config.yaml
experts_per_token: 8
moe_layers: [2, 3, 4, 5, 6, 7, 8]
lr_router: 0.000779
vocab_size: 16282
tie_embeddings: false
optimizer: "soap_variant"
beta2: 0.98
seq_len: 1024
train_tokens: 286400000
Below are experts of layer 6 (counted from 0) of a mixture-of-experts language model. Rows are named gate (a neuron's input weights, with its number), up (a neuron's input weights, with its number), down (a neuron's output weights, with its number) and show model dimensions 0-127. Each number is 500 + 25 x the weight over its row's rms, rounded and kept within 0 to 999. Numbers have three digits each.
Before each expert's rows: "mostly gets" lists some tokens that are sent to it at least half of the time; "raises" lists some tokens whose logits its average output raises strongly, later layers aside. This comes from a sample of Wikipedia text that the model never trained on.

# expert 89
mostly gets: " part", " time", " position", " years", " death", " role"
raises: " of", ",", " in"
gate0:517526475511486466458473524560516496499528506563488472484521482482525490473520491510516504465495471460500504489525509506506513507516516469510482515469469483447510458455528543504495476479497505547489532523479504499521475495517484468487447486523510509499465471438523489477490498497480495492506497548550491487521473474509560490531496473443503498462479527509476484474538493508502493472490
up0:481495515576522532442502442480492454529487547492516476517507505550485469507485510450491508529499506510476493525493496507467505452464475505480508519511485542506486546485482521524479488524495517512513491481491497523525533461479518542510476484488505511492520510492507474517486512511538510491470462475491564502488477522506482523518481512530474522509467481529498483498482498458504512578535
down0:523469498477528531532544499523509496510477493434502501483510486484579502502489486498535485500521505480508505504517526501545506479510523505502480480477454464555498527494474513519507525503517503492531489493487530528508495502467520526498460537473495483505499521531519544482478545444505542520523525471504491475466539515514477469477547503531518475535485492527459552510499558536471472482469
gate1:487496486478479498510523510524516516505470489500469515512512499512496488518449534553522546519501485516539511539479481493516489514495539494495548481503473507491535450496508482453498519511454490456490469473463481545476495523541487524479482496521450511520562491492498503505539513524485529488501487536465510450516504500485524465486526516531508474497507487514458492509518534503526453473476
up1:513526527486512488542497489464526543437536475489521531479491538495469533468506470498482499492515498534485492513477519542475471486486489505526465494491552481530533503469499486529508476470509515533521485545502513469536471528509486472531523484492550487504528480487532439461469489490501503488532495400514441498506458475505519510475459537510463484491501517487535476472542533511512503488535
down1:528524535466482436456547522486468508444535478487507498455527487462503453484496505499496554481480501482510442503498520526526500510534494512550471471480496452467561501481519502520462460495520501471540475565521508466488474538506545500505479516465449475514561476486507504540481511539509483530485524524495524516495520515473504489489504515493506466487515510509500491496450465488503451485523

# expert 90
mostly gets: "\n", " also==", "==S", "==See", "===S", "==P"
raises: "-", "L", "Al"
gate0:496502506482462492497502534499491544538514534528470468505513490460482511521493501494527483499513472491507494468473482532522491472515496468468503489483503523541523499528449500484505487504497495478513471550538486478538473501490456462477463517534486516534498500499507488506481493536514512547442443485503507540508512494446531517490456488497490496496517477497511504448482481495516499461458
up0:466493479503471496515509525523485554472518507497464423495531490472453534503489513516538486478518485496519489451499485529525499454518483496496487454505517494486505480511472513516496443520522506470489521501512489469524511488504448470500461537515488521522459472510504487546488498478506523521451513460517486548509490527470501510467471506518504442462512472534489518458534485475491493484448
down0:502530499489512488494479527486508469485540529505514484471521502490501510547490543491524523496496494466478452500547520503488472485510493516491550520474569472465509507493508499483544548524513501509510498457485506531533506508508471513494543506516497493458495485479520517526457515499477475493497540535507509468464506528493499504496472498519495412535534515465476523483537523548479522488475
gate1:489565529477507488488548501480446473460505483474507496504564551483535525506514497483511460539514522479498504481490483502444531503447532473513535525509512528506501503485459511527506532542462508516530510502539492478464499515481485520532506515495496552483500493517538506535470480528500502493492540491504477512497494454529485521489462484534503478446496487485520459475501532525512497511522
up1:462479533500527493461508508487500528542544497505523533486540469515510484467510467468509517512458478496489496489516517493564481464536543496467476475486493497526523479491496494543527498511509487474492523511525465464502480497493507512489478481460453531532488542486510463450471453506512497464496463526464471501461482530478484497499495484447524539544557566507524525513527490462509507517462
down1:519527518470445513514476509503500511471487499527510507492474564517491493471516507496492515548463475455555503467512518515524478532530491496536503497504461532494531471487572504505469490513505526499524492445453529541514506489501546469503514535485504446474556486481498505499492522499447486561505528506532509519504489485514563542490511482492488515507477480518520547546491506546496489494490

# expert 97
mostly gets: "p", " p", " s", " j", " n", " qu"
raises: "am", "ak", "es", "ad"
gate0:489466546477538488502481495485518490498511471475523531550479515503537521508547495522535492528510466458476483523500496479519534489555564511504524486530477475491528499527507495519509485523493476473515463476508523479536522515526465484524527492496514468485488491486498508482515459521492532488477529498502459565523496583505510523509518509487513570495512502553468494475496467477507461493464
up0:515498463533495506491473540517487533521503505492485445507504468520495481505471489526482496542465514522510475523506505506520523503540452427524466473498504505519498525525463499523481559541509468496509516475461545502524479514488536492484489497478474484476498470508532528505491489526511514515543540460502489481493533497489449518532494514464485527487507483491528527519513484470501504491511
down0:525504496478492548515503539496519544509464493515484512505502504458547486494502508512512493530482520499504504482522527498466502516535512521540532509524522530489473522500460479526532453495494481486477466475524513470507555519441500504471472484495477558529492509487556496507479482473482513466505511519469494484480497457516479508501464486559488458531485497472453490465537492499479452509503
gate1:455462522541498529516514507494517498526504471500527450524540518449516509480524417483472546515497459502551529476496482503487507503518509516516487482521478484501512508509527515523515529490550460503486481507529478532553523492499536516467532479531563459487494468504536512453516491473507507505512489505519489475539478508437498511493484517469483532500537513480504487507515490542502493468497
up1:501531496536475509488486466501501519557482508526491477513471531519497539492525507556527500488463491546489509499511570540516509489511457525478496522521536482506451498501502503471538493509453497493493471495471489505481517543502506493516492491486498498492466526452512467512539538514530477507523523454480473498491490452493507469474456482460504506494491522564475496504487499480538469536504
down1:477501506499526486511468487521508494510450519526505475536487499484510509496470518478520500544496485491528532497537508457447496507500494474540440544476515520457516532490490473508503500498499583464463498530525472515443488527503555514493496487465509529486484547489486487497457475457506493476524527515476503524473432548526520476512516442497494505498506481532483505567465453517533481504508

# expert 56
mostly gets: " was", " is", " are", " it", " which", " were"
raises: " in", " to", " the"
gate0:526501468524504465500504490493556509500495498508520495547501535464423458419506516496501511503499527500501514515566541432483507510544459525531495526507513460502491493499499532522482515530471457440480497494492516520514544515509474462482503521466495518497469524483477471511473496536506500557486520475503502529500472520541515536502451517473525490500482459492532520531507474488512460515492
up0:487508497485484502477487507508522512522485508509502500489534547505459510488493523547465505463465509497504525509490528473492486482529500529491494499491492457507538509531517514478466512521509527489513489524464521512503515466503486515454514546471464461446499520487476501557464489484516513544546522455480479498478482480543517488525451479504489475505514445483549536467490484489532468578527
down0:489491500521490526494501527455483505495486452494470503480519511491536495538449493524487460477517471503463490493535465475536537485495522459513478520510488484501528515465508463490497524501493538481495517478520519523472495501486509531499472488471528523515508523557568501479508498478472512509504454490429538496524530476503497493564510472494483521473495480494493465488524487474478524489490
gate1:483564491467492465531511500498455497483544478506488531455486550500500479535473498516531497497527497494456486529484509512462523501460523519494517507555483496514506504517440502475481472465498484515480439462471482503514494442471443524459513509462543461500491523492517544494484481476501466457490507492461476509522508493497480492509518483483522482536471497468508548518529523531520524481528
up1:536475546505474545523498504528500531507477505550531496506531439497480512492512463452524481484494560506510522503499500494491481492543464475486486462506486497517494517476501526554475530566486529510497526496543505456530479562478538494507503484498472502503503486518482442494470481511490522492482511516538506471474475509481502504474484489528460541490452505530464475521519490448454496503492
down1:493530471446512485499444529538490483514489515488488467495515495511526509495502527544525517522468510513496525446546484514548510535505507507490508540523514507538482513454505499472503533472537462535505471473507534526481499485500485554522469520502519488503503536522532520492477444501532458498529485474529482486537510457498520517478513518502507490497507521523517487517528493533524523515458

# expert 100
mostly gets: " film", " Award", " album", " League", " game", " Year"
raises: " |", ",", " and", ".", " to", "\n"
gate0:488503474539536469478499512459466495548531481515474507525501513493498542475482492548548506475482518462519474458522553516522516511531501528485486518472558432521523507520507505499523475527504494522492520494490528546499504452486463495529520529536504494461475460526478469522502466522466470445504518508493506535486548508558543504495490479523521499451479497539530486537503539477490477509516
up0:534509472470510507496518505492529521524497473518472485512514475463481524455497491537462470518492492520518484477476517505491544502532443502508466515485497509502482475497486489508513512482459526452499536513497539518509474486491477491551514481519510484455491496513495485508461478482546506487486454532548544565498527508485525518526496505525524519467504513527470481523475518433513469537500
down0:524448504474509535490488524512498510496481511534498534482496491493502505518556534473504490466489522531497539485492466516480507451526501513526469541459542468483475487506500494494497470543506533480500515497499482501501489492473510545520514436500474504536511528503507478523498460469436505479497536518516557475540498502487536476530481487515441461507446495508453519514530483485526503493522
gate1:522496463485515499463554497549485496469493501502506478484552561477449504460499494522506498532438474519504507503495509528507496497477491503486546486496531520520488502501480493462511448522463507476448497496497507513483497438503484491494481469468505458434485505545508498489527497494517501513459548472502485515442490484492492480515475477503534466462468510501482533513497537454491503550552
up1:470546495496499490526486484480527514500493537493493458465513463491507509540517459454483533476526547503483490513502518493468476515481511492502472487466511473493496523474516487491546499471505502529506463490518536493501495511549499516491518521497495503519495470501499504511500526505477535487522516503490553479523505526495431531490505529503486516486511494475447453494510500536505467491455
down1:512512484504528504477471531476472505496543513534495476525507541471514484554537470512518535503518483514508522497516507499511483518505472469514499477492494487466532496518512506465482483462509501534558490466510549501481479552513496553470467539530442486483506545513498520511539473518472496488507481484494535540507525476539462506517477453537474514477502500530494507507496478478534478507496

# expert 72
mostly gets: " used", " began", " took", " announced", " received", " moved"
raises: " the", " a", " many", " several", " his", " various"
gate0:540488510524426489504496435520450468499493504484479511465560526522520509525489481470519464530469520475442473498486494491513483500433518509449482539454470505502559477456503503539524468470502507494478501495477508504518508529512467562500512469504484530497534529506480507448499505519485477435485503520499518522510478508516492489504515532499487507496510491524527469475554525531503525461484
up0:487482478545495520527520485551501500500523509534536479438520494539516524503483489513479509560454480490519493503492468502514506506508484481478541547440530556472475501517521475530542494498486482480485513517466511516556490480496494514541495456502532505487526488502499518453526512576493541455485524467512548519503530507529537523446507490468476520528493487492511489476497512533530528501534
down0:501475486529513503543517496490565551507549479503519517533476516433552466521470567518507519504523463494515525530479514515498503511476522458485497508485516524511517512510506522473507491510478492504546504488460487544506480570488496534525503529532491487489491503467494515486472554486478515512482455513543480498497535506547503524499489507475516479504496477481494500490475532444495501527539
gate1:486482512552497497485550535471500459491466502520481512508525476465491486497484535480500524504486465497508495504539503526532488498492463522543489484517495486488456462492508560500484503477511483465502469553514482487457514541489497485507460498495532505518506503492493497477515483528480491506495514539497461509496531482508542511494476567518486466500557523528488519483504537516545487509502
up1:499459528491543530465523496468479545535502486506516548539473501509483470474538498501529489517470538512473526466496532486508501566500496501485513514492512449528502536486492495516488481526479506511523537493519477483540513448480524507497553528480515534453520490563501498498500544493516536518514484512519506503509482475568454492525531467521488555479431509483496519557484497523500527517511
down1:495495541518525504493508484528488506511448476537495476496523492506530494503493527477484472490479488559492513511467530507486512453520459545487452501477495462513544483468520468468474489516509488479495507479466534525481447539561508496500441473492506503436507492422469514448504488467489490524496498523503518521516498508501553497489481484536500497495534527524510502475559516512496484444487

# expert 110
mostly gets: " Year", " final", " such", " Championship", " Series", " season"
raises: "s", "ric", "'s", " A"
gate0:531520457504500501497480508505478491486506500454479485499492549494486487476426537468491520471496465529535518574511494510518519481534505467541506506495521475488510480513452482491496454543465508488490487468508496491533470493511495550522508457473525533517465496490507493506503485486508516463477503458476500552512469491456525516464493468546509486490467527486531488513500494459516488482515
up0:489497486484505446505503490524488504486526507533539496540504447522502494517561475502539513491519533472536495453525517544494495528485517520524530489492503498510502541482508499492502487464521494529504451514461512501470539492483487484483485501515470440492520504530498482488535491559497487502536485507506535512509527531491510489498521528547483525496492456506445512505489479517460510524481
down0:476481436510483483524493504439470478465474477512536474468510560481468500526511491510481516511551528542532502480483488518526477518482510508514478497477487457465501508496533527481511474456500525447466462440449520548454477501486466500492467521520523505489496517499478519456471493486520496488506449450495538495489506487483509504492509483489495497493503472447442503488485500506493477515536
gate1:522484444487504499492501518535503497476517503554474485524546518502522537463516515504527493515525483498516492488479525508532528509518492541540528506476491497460470478512482502527500515560484505519497487451511521491511485488452530489518532508477526475510508459511466508520512486468549481515525483476527491482481536528512517518492459504484545449430493544514491526511528515499462466475535
up1:479466521493472490552503494502481486501534528514498444505486497462458490486510520496488449528517519490512477540516518523503481461488494486488492511522463520490542483492511513471500543504512492515524497492451497520489539474482517490493480499489476492532545538512509471511507501513503507506497517509504483491482545520471526500474501531509469470504542513507466480487500530518464528509483
down1:537493516466507482496532462506502540482501522520490504472473483513527505505489476511527469505446499532533511455496460519552517494542512475508507455535518492560509540521476522464511489493525518485516518532491493519528460490494483496510545472470506481479504514496510500501468478494511474451493488464498501477481516520494525489517464527508466520468500509455524540524516502499538529462504

# expert 19
mostly gets: "ine", "ive", "ile", "se", "ve", "ne"
raises: "ol", "ch", "as", "-b", "-", "ful"
gate0:517463458505492499524523434448461467477504507527537552514538518481536516477494461475488455480533477470542472529486494501517500503545551451522508466496484498500485519554475525510484500493529510505516517543508506492493487464534496485493500457486531491465487484523519507505562463523484502481460519498522522505490547525515467501485512468522511509551501501498515488490480527516510491500551
up0:477516491508474520478515522524483476501478519485511510536523504530500464524469478493437454464480471495537471470499518523523523517487531489481503469477529490478528485526516488511497461493486482553466530529508494476506464495476514481477512462482519504509516500491490487493480502472501527532510505453522538487547533535470498518522511528469528505537510487525503469457490499520498484483496
down0:511498473448474489514471498524526506465541512441489527511501490543534484533521478497508507448491458507483483460459525490454523413530478482523490528552524508518476478501517494492498505491512533519574538504454487494496503518501503495517534512491489498509523544526525500528476501503514473505520516511498514501509486485543484507504529522498499466483510493519520500528544497511504462536474
gate1:514526518472499497492493483496511507506451487468495488505510522533537504454514521507491468526542477451504510529492492514546498522478498525462492479498503510532490502466539490459533462515514461469495459467493505510504489479482502545499496493488484509498468531523508522553485522489496497457523527500506497508544448488515497513509508480521471463517494497556531517467535513499519484519459
up1:470500500489533547517462498462446511481498516509529485521479517492490512511528537467539474494488525506472517502494480477484549479487534468529538531516500472433519472507473529497446509507506489519474479523471517525455506497520529476488509506494522518547560468506472488463497485491445474547479504483506493538502499518459536480510496485516509503460532513461509517544480466478513462463508
down1:475489527523497517550464518505498522492511480516469464493516474496503479471534506465531490482516485535507478534550477545525498462498514493526450480481545531452537494528522505449473470465549461504474469544487507510537555490496530513507526510514509502502517475491486498533487470532472513493499496495504488466468554488507480453486468485479491556497510538485506476500564518484517509523514

# expert 20
mostly gets: " and", " by", "s,", "es,", ",", "er,"
raises: " the", " a", " his", " other"
gate8:561475488522486500502478453499469544474510492499528470484510472517502491521500451501465504517518502510484472517501506476486519522498482535505515514486499518479491548524484517473518481546492507480521532499508509492496543536518470548511476482475523507473521521551498582534504486507498508492492577480506521462499515534560471502459491490487536511484497529490478457502490523526524500488462
up8:558473508504485471469502469460502549488520495513522501468514477489487536508518476504480507495477467505499459525518487535494509535505498505541550556467503494484451517499498515493516496553472470486500536507511491471485510509536465549529460526465486488460515511563473520530507500486492501489511522496489527485463528550509486450472483492521535525483520510481446501541480543477505487492511
down8:510495468519527512541484514470451527497478493503537537484504484482505507515539515534532528502484465511430512582536455481525495506552514522494516480474519418538467540492500522543491516517478489462467505496474531484495437501514531483484506490511482477509515498486500509487526470473529510500488481534471492522492519488513521473521551465492495466488489495482508515532503513511466523488486
gate9:475546492516507524491544531501472531515501519475508508527534503456497502501503494497477471458473435501468478521507452502464491500571509440474510477530475537553487479501461494495520485523504521491488458540510441469521466526502520479553497478517529538472499491507527484504521511475545473508473513505473504457524506510484497502513495456512521492511501508507507508522467518472504519506487
up9:517534498508499531475530529508483523509510501522462530531555530499470501488495490482512510500490482510472516557485499472493495476527482453531502517500477567501513455524501520516494506531516522517537497504491449460535480534482520464517497488486501544461467492488484449501542505489462524473452500502475498454513462500515516504489498478511544522495486497505497514525451484460487506515513
down9:507571519474553502514495523467477505476517551488499504494533509508464465511491506468486515493534509493506525517567494532470541507557484519486508499491520505532525518489479498475518496502524510474477481486492497458512472520469486494513482496495530551480507421513547498540483497499493503501503495483520452483522505522482539511480488495500499433472517488467550465514521532485497448500503

# expert 21
mostly gets: " and", "s,", ",", "a,", "e,", "y,"
raises: " the", " many", " its", " numerous", " other", " his"
gate8:507528528448514519527505470522529496509554527486485504535541490493479501459475509502480534493463491451484502470556475520503495505513471540496521489463529488509426483518513516485481492490512461502504480519483505496496536508485489503511451446526511530513491527492549478519520469512543503523495492475504506475495502481493478532518478485512465482507553501522469481530485503479479457482487
up8:521481473484508498498502458524485502496481508492500522515486471532501483440493506467482496537559484458571469497515509447472500526509497470483480485491545502457513449494461514504522508515513518488541523489532509511488488521505479483465498502464493538493507478490519502521479510512517504522433541466490505466509483519536462506499525498534502462498537518526546522505481514465475481476436
down8:504519513490497502519487473519503492481530507504510509527503499487522492464471501525505525494476480452499509482533518451481501509485531510487553549502494509491465507486482485513488534516524459503539481507464501473455543500478502499488520425525491514524527474518500492486504501521540466533484513503481463513480499520508456497548459509489456498496542480503512516528479498498497506495516
gate9:499462497546543476520563490505466475487490478495499514524482524502507472524528505495479480475521478518532499495455493475494455510480523509509498534463530548530468495506536512517523488512504501493475486509460541498514466532521499547455472440487498534536476528509458519542484541501468519480498494524497510507548492470536489504523531520523474499530466500474508488490498463532496476468470
up9:509481498510487475510565482485486506530531491515488505496492548498525488525514514488489456547511512464480504518506457508504483517464497492463484519473492569509511499501518473524532510553483541528564526487537508476484466475533549539462458461493513517495487535510504498508463540512480515487498501518495482490507527471511496510489469489489482524493422519497525509473494504544523522474462
down9:514534467482455472527503518485516469509507514549495494522520500485486501521495482519510455482483525500542481473471575458488517532512447521498484522479451483556526503492438540536488500518508505483474496495471477509488462521479488505481449493522499511535477510526518498505547535489503472476527555484522525519462505534458490510499471502486519519492512528470461542514492517474500472508490

# expert 73
mostly gets: "zz", "ñ", " According", " served", " sent", "ij"
raises: "ac", "ign", "ast", "apt"
gate0:533490509489456518482527494545441536517470519465475495498502504496501494532503520534491462519482501465538506491533502498489491532509477468501555468506524491478541520513476540484479477544529497534514511497521515473490457495476501500471520463508493515502469469511536444513468523499496526471487477534472484493510502487555505488460526536482544487502524514485509531490493490477484522469476
up0:481524475473494537517510500504501506516476524505507517552480496497499497503513504514503461494488526508457500504553532497470495508489477510540544472513526528483499492492468485513534500508478506521483503502539474529454483491490496500538496450486500509489476497467499496490463486520530445486457528524483495514523489510526484498516517500478526495515540541515512515517508471476476463468453
down0:503500494461502547502475497505475466504491490543500523497472455503490568540466462507530490539490493496474456487520562528522518459528510516478484473484507480518523511573497485467499548501538496514465486537506523496545505500478531481528514515506489475491494463509503534516442494491505454510455519491495518469533514531495524516536471489534476519499524469519486509490524471478480520490491
gate1:486515519467497520481484476521464529484508469489490517489547503549480500483476446519542503490489495510459489468505482510533510480490493492451482466463471511479501490514534520497533525503515519505489467486531482466475511485484476553499480485546514470497529480479521489498470520500486469550524511478510440528502516499483529472508488525519459483491468507505519480511473515504499525492508
up1:536495464442526492461510480493484454516498515501434529502520495508520483509457522484522537511509507494454488495450470480488512475497484524498545521534497522531451527445517514511464468504531517521527472484509513477524468468518478498529488479543489460498444530481482495522484532498464494487498522540469491487513513488497515485550493482501473523482513523487530525472501497510501525466480
down1:495497541536556506503517477543503525503497476458476512490519519474478486503493503459492477473476476487501523497483512521450462497531503487533496455492511504514486451526504491530506555492485524466464479545469486479530488504520466508475513501531542502539561506520541519464497499497504523513465530508500469513516516483543503542497504504495475451487495513460513508503473499470536486493504

# expert 81
mostly gets: " un", " son", " fire", " role", " night", " right"
raises: "ification", "ni", "rop"
gate0:504502547475513443498523503494552441500491468515486499486510468499504507547503515514552488492533511553468485487502441436547471494481508498458509526537536518523504529551507523515470520498480443455526525497504503523494512518524490489460511494482477478520526491501528542506523507522442465475499500485515462488475495532522535529486508470508499510497511550524502526473486494511526501474483
up0:484484530489507461527500521526512470471502500504524493514527453504472517528495527485499536502511492518501501493503460479499505504521497459471495511518498490497568511542548503497510523494484498477504490542466473469511504469500483527506493469486470513568508507475505517495520539495476513476542520488503469539520512494493526446533487489497491483509501535526466491473471457556516490501478
down0:515508553493500517480514507503475510493510484549478519520475429529520539506488456500502531491552522470523464443501546492530465523485522525457516452474482478508475490530479527476493462525453538504503489497486499485470549505494449488490517505475501487496491559494490507483504519478488477476496505522523532491513515518487492487503499492533525438512515511570458506491493442504492497511476
gate1:484530531484551469522485524481490534527488477518510493478501533476479504534525517498468502467497476446529531504493471507530496496512500522507468499489506527495504506533505479505520534500450468453474490480452524534504535471477462557497512531527523477516464514535513522505503528502493524504484506524471505527536491532485535449498524473466501526478474491556454483487522451512520480425496
up1:470538503498556470520464517497538524516492508522490478478510482459435504474496494472489483517481484464462495530479481508532491550515472511480494498485524519486490516500497486537501502448487457514468509502467522513530520520528507457530518519470526545498491503501467525529551503525495525463491486478524510462459533507525519475479498465462508447522486469511464458514508502488512531506505
down1:489556502490518484499472465555526506506502495504477510524481500522466503522538470520503471497523537474483458526532503485507513507470532514475494542514534500484479520532500506522513480506532483505448522524514529438486550504522517518449536513532493524526492486502498486459517480501490469472498507496513485499481491446521483480446516550478489497531451492498533519456530461487518531483525

# expert 23
mostly gets: "D", "R", " (C", "H", " (A", " (M"
raises: "d", " and", " (", "/"
gate0:541521482476477498514531506486502522510498529488509459505500503502540492515494518481528514498500495527467530502549468496509496463497554518580482470470491538497522533466492501518466465486544530473499472524510504468530480506500527497457489527456495513564473507452512455566523485519517499426485519481489462481519476507528529455492513523504500515490493497478498509490534507469448491506510
up0:506502469558515469467517463488525539501502537502559549488505473463513541473482504458491534517469520521553500515501486501542513492517483545515523513459496499515503504518448482501476474461519522487511502498506493475499520508528521537511515527493456469514497508521515472461441501503517519482502468525521497483497507491502553530503526536520514535508494498455483509522478486469503505514454
down0:509525534498463510499513502499493497514477502502483505502512492509464456519505490489453515500520531460512506502510527515521520478517492480499452496535481484454547487493546514501498542526504447501507510460467490502484460495458511529530455480519511466526496525468535564498505500478536491466496487517520508517488492542540475515533536531496506534493528505533538462483494524482448527514543
gate1:499512490461479515488486459546504449469506496488499488521532506466544465468473499513504467497496496504510543491485442517487500492496511524462464508486522488493498470485541505484522545447485493496517519503463525512522530531473538532522472499497518481488545502527504479494492545481503500495484553539484579492498488509487515518517522493479525502507478526529477515485531483514476489479534
up1:497527526488448519514480514447481488512491541524499522514506509498503460513571487537519482549522473470493502501486510447487454506483520485529457518490498479494507490513527506537486477468519522520504526479488490482443496442532505461534485512538523505481540456466516508516511474545512511513488489490496484515495489493478514480501509534505446483485458486517522497506519494511535520487530
down1:488528510495451454485482483485506498497512495527450488508491538486493491438558523558502474506475519506506501488522516489519492533507518510521507466529532511553492514521469490534496560502494511514492515495490467553484516508439478474538499492499502506484509492493519477485493487509484470513502493522499532513493489452516519538511480492514525484504524465506477503514518466516464477492521

# expert 17
mostly gets: "D", "R", "N", "H", " (C", " (A"
raises: "u", "ay", "att"
gate0:501494548510518499501543483515552491490475481463481552501523502441495478511513526514480454505529488543519467530522501506494473512473499511557487469514512513490508502544501515483552510547487498542480454516494448480521481503497505511513469507467464517455534474515543501504494487459522524447482502434506517490456462506491519448489501477477495490500497517505492515516496473528520526506467
up0:488497488505476523480564492500509498451503483468497524495520544451455488466497510506499463487555516520517487547477503497464501511506478495508481495472498539472478483558512515470526570513508503517523464527502477480478490498503462487504460520482476517518534435465577536516467517496527527505502493454517487507471494492475501508518520450479534508445514515494508516509514460496530504522480
down0:477525496509497482530501501478500486489501488524472486499483485515509484502499475510524537509507537500506507505449503515456469467530496478493494499497475498486544527450506489547482482518496517430488469468520486483475482466507497525531495484487493457538470572495525502529547542520486479536518479525542496475503547528465541551503515538538496507512484487513516478521537509481454485522477
gate1:509460474544511494550531508475479503532517481468494533451495558492521553474520502477497520466502510528524485500500506510476471521520517512524538482509492499486472516485511514452517534541524463501492501518517518490523519525528501474483492546462517515475524509519503465484511520495511456528487514502516478497503513479462502502499560501501499507484491515458457548503525503458515504507520
up1:504512541551473514507487483496538450517505490548505495499504520488507531497521518513511530517490460511504524527525480470479501480501501500516482520481449516539505575480500518484490454433497523476496497515493497529516507490510479469473506470469474505540523502471512539509558513499521533528495483498438452535513521482516487489473469521492463459506504513510507502497489465504479548493489
down1:522535454497502489495473486502538552493520480482452489498486518478511515459528526510544510506480516481494531486482516474507468502476531512472470508521528484525480527483505528546498513480501470490489492497504483496532487499506485497481467486516454496492527504476441491487482536469482513480516503517529508498471478495500484512489455495507495513524479505509509506469503512481472486474543